Experts of a small language model.
Size: width 160, vocabulary 4096, 30.4M parameters.
Experts: 8 picks a token, a softmax router.
Below are experts of layer 6 (counted from 0) of a mixture-of-experts language model. Rows are named router (the router's row for the expert), gate (a neuron's input weights, with its number), up (a neuron's input weights, with its number) and show model dimensions 0-159. Each number is 128 + 32 x the weight over its row's rms, rounded and kept within 0 to 255. Numbers have three digits each.
After each expert's rows: "gets" lists some tokens that make up at least twice as much of what it gets as of all text. This comes from a sample of Wikipedia text that the model never trained on. Tokens count by the router's weight.

# expert 42
router:115156129138154155166137129128080076149132156130123143128129067082073151141102114088185142088123105119146122140159116178101139109152099095135161149151123144164103083104149098078134149180137150161129149114156173114167119177126140072111181213113113130081112092160124179120137161144108189084147110135152137122162153096131097145180105174135150139105159168137097107078090137106198077140135118172157112132172064131109106170139137086068139159190104072149186068181140100133049087118171142
gate0:126101098098202073098115128115071110111118112183147068133125124102124161127196106099110139186188137156131076125127107140136195099136070077165158164099101123103109148100106062147102082109152137139108171152075135122168150195119121127100149165053106200041074051107116139191172142128132134101117137171133170140127102136076100165111090181175149181160078128133078108121081114142119123152143117140113141098124087125120169123137130135124130124149109121138147115163084097116125107093143114
up0:139126109128135111133166186115091096097104142156141089133110137139120189123196104111125147153111124125162119142135177162178173162106098133181122122082172203094135146124141085072107105143124120129147137112065103121169129196089136145108144116082044239153127106075081134120125162086099158052135067158144140101122106142090129167091081143136147166117131136110095105128086119120164093143123093158163175117170113096124093111141135132096165152200072144142149119153075075135107115092176128
gets: "r", "y", "h", " L", "in", "al"

# expert 107
router:155141113159110099125077148103154113094109111113102109129167094073041089165121103078090161072108203123117113141175108159132157062139108081162111140094117111157122157086164137103141129158099208086128184098137210141154122162149084085166102154056159133102102099106133110087155123140093137097127165164098114149120088144129109161145127106087151192142121084117083154089118137140158090174093154095163146136124058117157112127144124128123168160164136126152155099214080167119172101115141120
gate0:160126110134123129079122127183196157120168084110098127167158120135140134061131094140142077179075090092142124073117100152136138072153101161082070129130143128150096140101129110135114159140109145186118137136083110100146095036161123034067097120084104180082170109081175121109126147117136094165112143111164125130183130141142149115125127181132136127118095127080149080189151207101121108160129152172148150086119175096182138100135132115174127078139165099202157132107135112170157114127133099
up0:147168128155103156093107104148167115101160064111058119113163108153092128090068091113175091098081130072153112100122137138128136110134088158113079133110134129142062108068169113163137167156122178146134124072102125117176122085174104048073124116075124156102193099112171120115169141152140134167076170122185134122169103144150125131165149164095098147150106124097134133181076160163149106202101180116140113101165131114112116095088139178147199114144176094175161122106114099160175113158130119
gets: "y", "en", "er", "ing", "ry", "ie"

# expert 53
router:120053066127082104140101132120193125060131176153111149077098112126088094135142122117122101106097109115117086141173127124122134151142124092092125094087065168137131095167084074142092086103101115106128197099068098122125141134134166148173124131103180107104139164118048078123076131131152133113148099121078093162189160068157086091117180107103117109091104144114135113165094185191145092151059114128179120171150168145168145097148080131094112101148093137146100149102116083125151131173091128
gate0:235103148138126172103143108157119091104132127083084164123159146136146121141171189139141107204120129167040101101103079174184086109162138185133154088078130162086108125168135172127154111125105157121116132109139165129141147131126090119104083107107170134110085132082118104110141086128128099125063142151092055133099107102099146137106131153120149146098102083189123144143121145114059141131112133093152098078114110104168128131186122191114070173120149114149098170151068136156097133108129042
up0:187115147120126160126165118146083085072171104089120136152133137127092125131104098158108122140093088138108106078133122157164118155083152123110192095066116118141076135145146119125173070119095130089117135104188184136153172131078108154106029101143152153126117119108093117168144090135113101101096141097093068142102096110131121133134169160108184146126172046202118200107144146110120123171109136042120121103111149170125143176155160198065101136128161123151096151178138116158164172142109112
gets: " ", " the", " $", " f", " The", "$"

# expert 55
router:120148119095101106138166154136167098188166089085104079181155130110149144140161126131095113128108126133122096128145097131158076161169094150147159163068105116083153190093121126066162134127143102094106097138114091141183126130181097126149078193059152125140118119107176184108133142099160184144116117138131099102168119119129083173159093107132130142124075155140104140102117083111164093118124160120134197041104200149102124120123217130153136170121124033142164120166105167150126165173137167
gate0:098111134117126091192145131128123063130145085151098093153146105184161129122145112082174164094123096135066162147181102149078164130105092135105176206108092118207149179094156073123077140093144103116104121138144129087046146106139119080120116163081129160136119094168170188142115077119125191142118169126162146125164134169171097140135094151130133099150093161125147132085124116156147159109154098120139155097144135107094168085096146112170162114130076053139160149098131203096157111111126187
up0:119097168152119119069117113120200167189126111168140137128119163145158143097147068133081172058052152101137102110128115157150179117115144075112142148136131129180182127118106080148121180161166123179098113159115132127151097186205140102121101136111096141090125121133097169146104100109080152174093083099167209103156112184159097069117118142142080136125138155123187125148161092125140173106157126185060167095162135122136117123096081119096109123139072164103121145136113133071100146101074117
gets: "–", "at", "et", "ent", "ine", " of"

# expert 9
router:102103096104116186106178136109120178105185161093176100174107141154114091126116112145141123101167048110183092206093117081148155188148171126125165081135145156102150143151156155134094096140138089102070130096107125091098150164163163121152140106163127118135159101112084169122143108119167147087153068081076066094108158140173100074128110141171120072074086173102151147104139099132112075115151116085153113179129141149131153112063097179133154099096109114092088110159146127091161130156152184
gate0:139113131083139135087146111126146130097138174123139160120110114110066145119110117155172153083113152149139103137054135128118143151139150088155112128139084150186104134124131135117129153112097140155075180124155162124106124191087111115127118134154085234137080134181178131143137128166096107102155165084061123118145108219102114127067132121186178101124154146038089131120141089135059195116140142135081132133091119137138167096130145097136091120107143173150097057123193161085182110158092114
up0:075131119088148168128158165114104121098139195105126157123096113087124161110123118152104133133141182145156113147070122121116103118116184086146108163134059148120117137116147123145096109087124141210077173189198140104086107121175108112135102130162142158129092118128167128180092098165118146062101180112085158090124114190126159115087156073155160096139145144112118089152132108157044168116127146151062149130091127144124227142138171106140098059103108133128068114169115123062101107121135094
gets: ".", " ", "–", " +", " −", "T"

# expert 20
router:158118095150165130157066100087127130122131182111108104084147228089141113119142136144072112100157103123063113090097121116159101144099122126135086096136124097122117112098089119176160164069172157134163135162192083105085129162126122134121173086157102131152130144067187109142168168170153054119149173162109183102087167103173118144174123144105131118168091133127140128174148115147145172178092171085119079149168103114137131170168172109129097143096139067131169145086140145117139188082128072
gate0:171075044127126124061092169135118152126161121123129099089143158177154124103136090123135125160139093134083115098158091115143155073168149131105117078186159105128123141106087110132163165113143108173148169208118168125149156108132092080134115115201150134113114149114155172104064177163145140143123169222172140143141100130086140112145094184091090138142120113142107080107135133112167149097117141126144155144169190145134077137137110205184111047136133120138144150140084096115104093092160061
up0:166081057101143126100118130114118150190115138130146128144115172174126126097150068138136104142124081115092110110128057124115093121115142183130093116138140071124170115116115098160162141101113097176121158133142081156120148124119123081128080055156125126135094095084174173120072139146092116155147164179167148136160072139056129116138111141121130150137139107130163088166158143186134179127038173072158120150174151109117071122114066180174136076159111080146139191081160130154120106082166090
gets: ",", " |", " of", " the", " to", " for"

# expert 126
router:099128132081132153097169148100080114128148180114141106036145125120071115109149161121152129148069133097130109096170129076140111178173124161075137139066153171145156079137112112116081140146052176134133138077203179108140101132050108164114181102124067104136154169137141133132101156116145167099133150086126104090149111075137130087139163107096112123126141157165152117090148201129183141144134147122130078182157150106136067131081107128070121123131142129174092143061179120105183141122149128
gate0:127126112093187110115145136182097136124103139156142151143063164117128121072117055156035075154150094108103108159141071158088097120086212103136062092074160088146175165099132120155180125111077147162154151122085067136170118135155106132145113141086131170113093128148113147118122123155078174160150099165097138114089151120175118106130106135119196083168149097177112139132122176131154173037134133178152163109106097105176108129129165122106148122095159102161130111136102140151167141137088096
up0:110142149145158154089138150148102132106099151110134152107144153121149105060122075125048079225108133105131130163166082102100099151075176099159068113076176113118141165085154099155151172123095128141174182127131110171124076183119064116167175102125123153125126127149126150102102139185104203098156113202094127112140137092172053131130106082098142092079120164145133136167159143122163171075154116162159135098112131089132081125117146187123077122119121120129117122137165086182137135116100095
gets: " the", " his", "j", "ad", " G", "c"

# expert 83
router:097140132171115148167136113135186134137120104135100139163150129097118091200060133122158118110147125158110056188150098096112111160150132124141074180135120120071141159121144053065149153108140107125141101110105094166139173168168098167108063152149144139172153087177129166117173093075134126126103126170137119118139099093129121140091131178134077133076055142108128120148128144161177089186102107103114128121139121073133190172128095117079198159174083141215154136122135151112067096106136132
gate0:165094143113133091114159165135112098145167111151145179131082150180140132161109090139121133141097167135110141143110150077119151078156134181148190102158144194107139118123143088126116103129162130083020206120065130123149177155111117173118066103094141146132092085098084133129157092108098070105089130160053146127120151105117152114122114116101159102133121114169106140157151093118089129101144116160092134121150125065163092117203145082100186123156119137148035108218143125109150105103125121
up0:098088166107132138179166127188140130113134158168129095086143126113106137134086157150099164099139117083101130097148151117120168058104080182122089122172159164109160100134095066182133065144208087071083139115131134134146174123093146161104149101133128137096115123139092063133206138085058152126120173146127130119134108116087118070099174185147140123149093083142139108139155113128126100115085117127105078144162139121179156160152130082127173141073117176173112115182160147181193165116166146
gets: "s", "e", "an", "es", "en", "y"

# expert 7
router:125066082170159153107125127065131147104089112102142113129113115082119096165132146158130135119141137113142108144177104172097085104099064172095182130091097090146117164146116188076156146155121134119147126173147098189094096177198068100144110145091126144146124131123125192093154147129139107140180136097057085160122083120155092182162116153100130131106164083150128127069104065104163111114182074147200148090067079160144117175111094114120089108124151114143152191141152125141082156095155119
gate0:113143141085143168177119100097110140106113152082169095119156155094091146094140157110154098134123139080136082125146056150124112085185097147091166086147082148103139162161088078108136110169109140128029165133120146098106081145106103067053160124116102129158115136196135134127147140122107094124180155141157107167116131126136139128130197152149125151168106122093108083114125107082092107130148108110118122091101130104093097124113076132137091197202143073135119162094157158051160130131207196
up0:146155157105107135167086108088156175073162179076157100096116170090102113076143115119114111131139152092103083141104083123139092087166135172069146082190121134114127147122110073096144106161096131113053193130160113114110119212124108090094121095150143115150133165153162133150149108132084088111153138127120070185139139140103151141128202177125191155128167101115126108141112104081086137144169093160122109091085131100121118132110064134161092184178159087131127121068116154081152142118195181
gets: "ed", " was", "ly", " had", " with", "ad"

# expert 70
router:153110076138105125116165155085166132037135175135114102106113111169131080210116190154152115193107159127120149154105186089132089131067132146183109060110076080121110117123092197124111158153123109068127132137128083116066125134179168120120161117065138117160138180133133105099111142127147104139149106119111118079161162099154142129137072132117121121155107189132109128125104086199166112158095106112198094096116133113150101120134067141187118107179142157158096152089157130087099182109139122
gate0:106072110114147144055106127163144111151083103146109175148103139151139195136195130107106126155141150177079159120128144235140136111146144166123118089114074135121173148166129104102061143091135139168084094155106092115088088117102148090124110123137129162131048101142132126135124103133130090092101108163140141111198135126134116161138114150177083111090137133117175076120092179115061119051124123167154178126152158072060134112106112164132098106152147097117139131123114121043056124097106100
up0:085097087144124124094106123129157131129131128157117145175119111189164184138152174132138102180139115189114125154145176157175112174127152200098129108106073167101169149145141121090071131109109125157116084125102079113049082122126147118132129083170185135146104129174136141102085110104158101110098074108140129090208140110147113133140153084120094100086099125124158062107131136129090100072121107165154219117150179097125140098089102143096056154164114121114119157106129080067056102111091144
gets: " ", "\n", "ight", "%", " second", " North"

# expert 112
router:127106117165162196147158107158165094151120092111111114090161107205157139201082155167119111114066123147126116139145145108152071154093137112145133079157137108052223160186109154063138109120147166049154152116169155157135112125157119168113090116171188158162143119165151132128145091133095116144112144123168104092123140109127151129165136146130068153114074152110112131123140091129064068184096102103133155076178157111126133171096123116100169154129139115205162158186157157117123109117127137
gate0:107104091128152106177135143134171081163097131174101163189117146161114144087146057129144174135096143120126208147135120135145103129166123151166107120143166168132133115136136181091130174178130137110139117090103118164177068140125114115103122155164108131152124109077162180106100073182146149095130125153124127121162135152158143152101070126153182120128113133105134070187065135057058109085192137112123160134158163080072155119134112148209114128075103162100114137150046095098176154119135169
up0:100123120179126103117136148097123087153151115168156155164105188151131111110127080115139114098085139199138140153142109126125101143118105060178137084193151113138118159104148177073149148120153137099124150098131112122143124170106141107141083155119126104125146158084196104105138079070148049079106140136139122125176116133162144173169123169118112095113112115145133146193099139057091122119159114128074166122192130101088103144150184069179181124117084156194138085163129183052148124082085086
gets: " by", " with", "ass", "ab", "et", "att"

# expert 60
router:124104089140120072085152135101188124139106118129170185072102123173144098141171125092131090070122106134147091074128121080139184101163070131106110125129103127137179171139069073139144083116080090131154130123114097175145164127121169123153135112118178075158149176139096152148156123137133142146097057093061122127160180090146102133146151113113204065109092095147140075155118141128161085106138135086187158176116122160119158106144106110149155137151161182105104118120130067092185118154053163
gate0:113168179134192170137174074118121086132115084058152150106163087070097106109109092139091146110072141110114113103130122113088158153118147093194119177119107107106101116111162117122151141153098135172151123135170170151188145146065114106100092106183149134127085102174137175144132081089134139120124182131150066131113102178167110144069101137119177135096202120131139147154103110095104139174158205128133086135127078083158145069120148072128094178120176137185131166152158160139144173091137115
up0:169100078127092112149139142122145151113134109137097084166130136134181162141089206119132114154112119118093106150162155140201081162110160231085202068082119146095195133115132143157113153149167130086175089114091124071079095103154154092120124093096138138116127163140152097145116154164136116107110107148134132117157149093160152118152154119130086213126118133099153138093176120161142121124109070184144176076128143120091059127085112157148162125121080109080177128090085083074097121118149097
gets: " ", "–", "/", "=", " w", " f"

# expert 23
router:158152126176119123160165117093112072109103080110136166154081124066091121125134119122121108146090166201153114135150118128128129156137181099097157208122137100132126149113175113133077101160120155104100130093145131125110127098165115106150055091170164109102119127114118124167143102078148123119047154080088052138085133128102103157171165195097174145123210084132094158141177161150174102103151148118126132141139059135152104161152100137090171145163084136089081106151076098154070066118113133
gate0:149132129054180116119155154126053128088178121181179134073076135102109141115138122136082148159112111145098098107058122140100121097124127129111129141143082103173150133160128127152131099120097192114097193152136087116111198112140124113127133069104131075093118148130123115145090115125132083086087179160125135157097128172098133141134150167155127076189158073139113137109134074134115197076136179161101160149108152161134121064154071121110154093069137167207043118100139159093157122132126136
up0:145139144099171134124118124126093120082157102142149112081108147094035109102121109066058142150101147163101118124109088130156158103138110124068160177133076058168131157160153155155139103134073170129103186115194123122107164130148084143178060066145124092122130166117145120162117094131162120118069195097149101156091120144064147193144136169107168127144183106151072141123124121157145189144132189115115145166102077144114134098160071128101166118120121148185079110144144163148137096147121103
gets: "s", "r", "y", ":", "ly", "ry"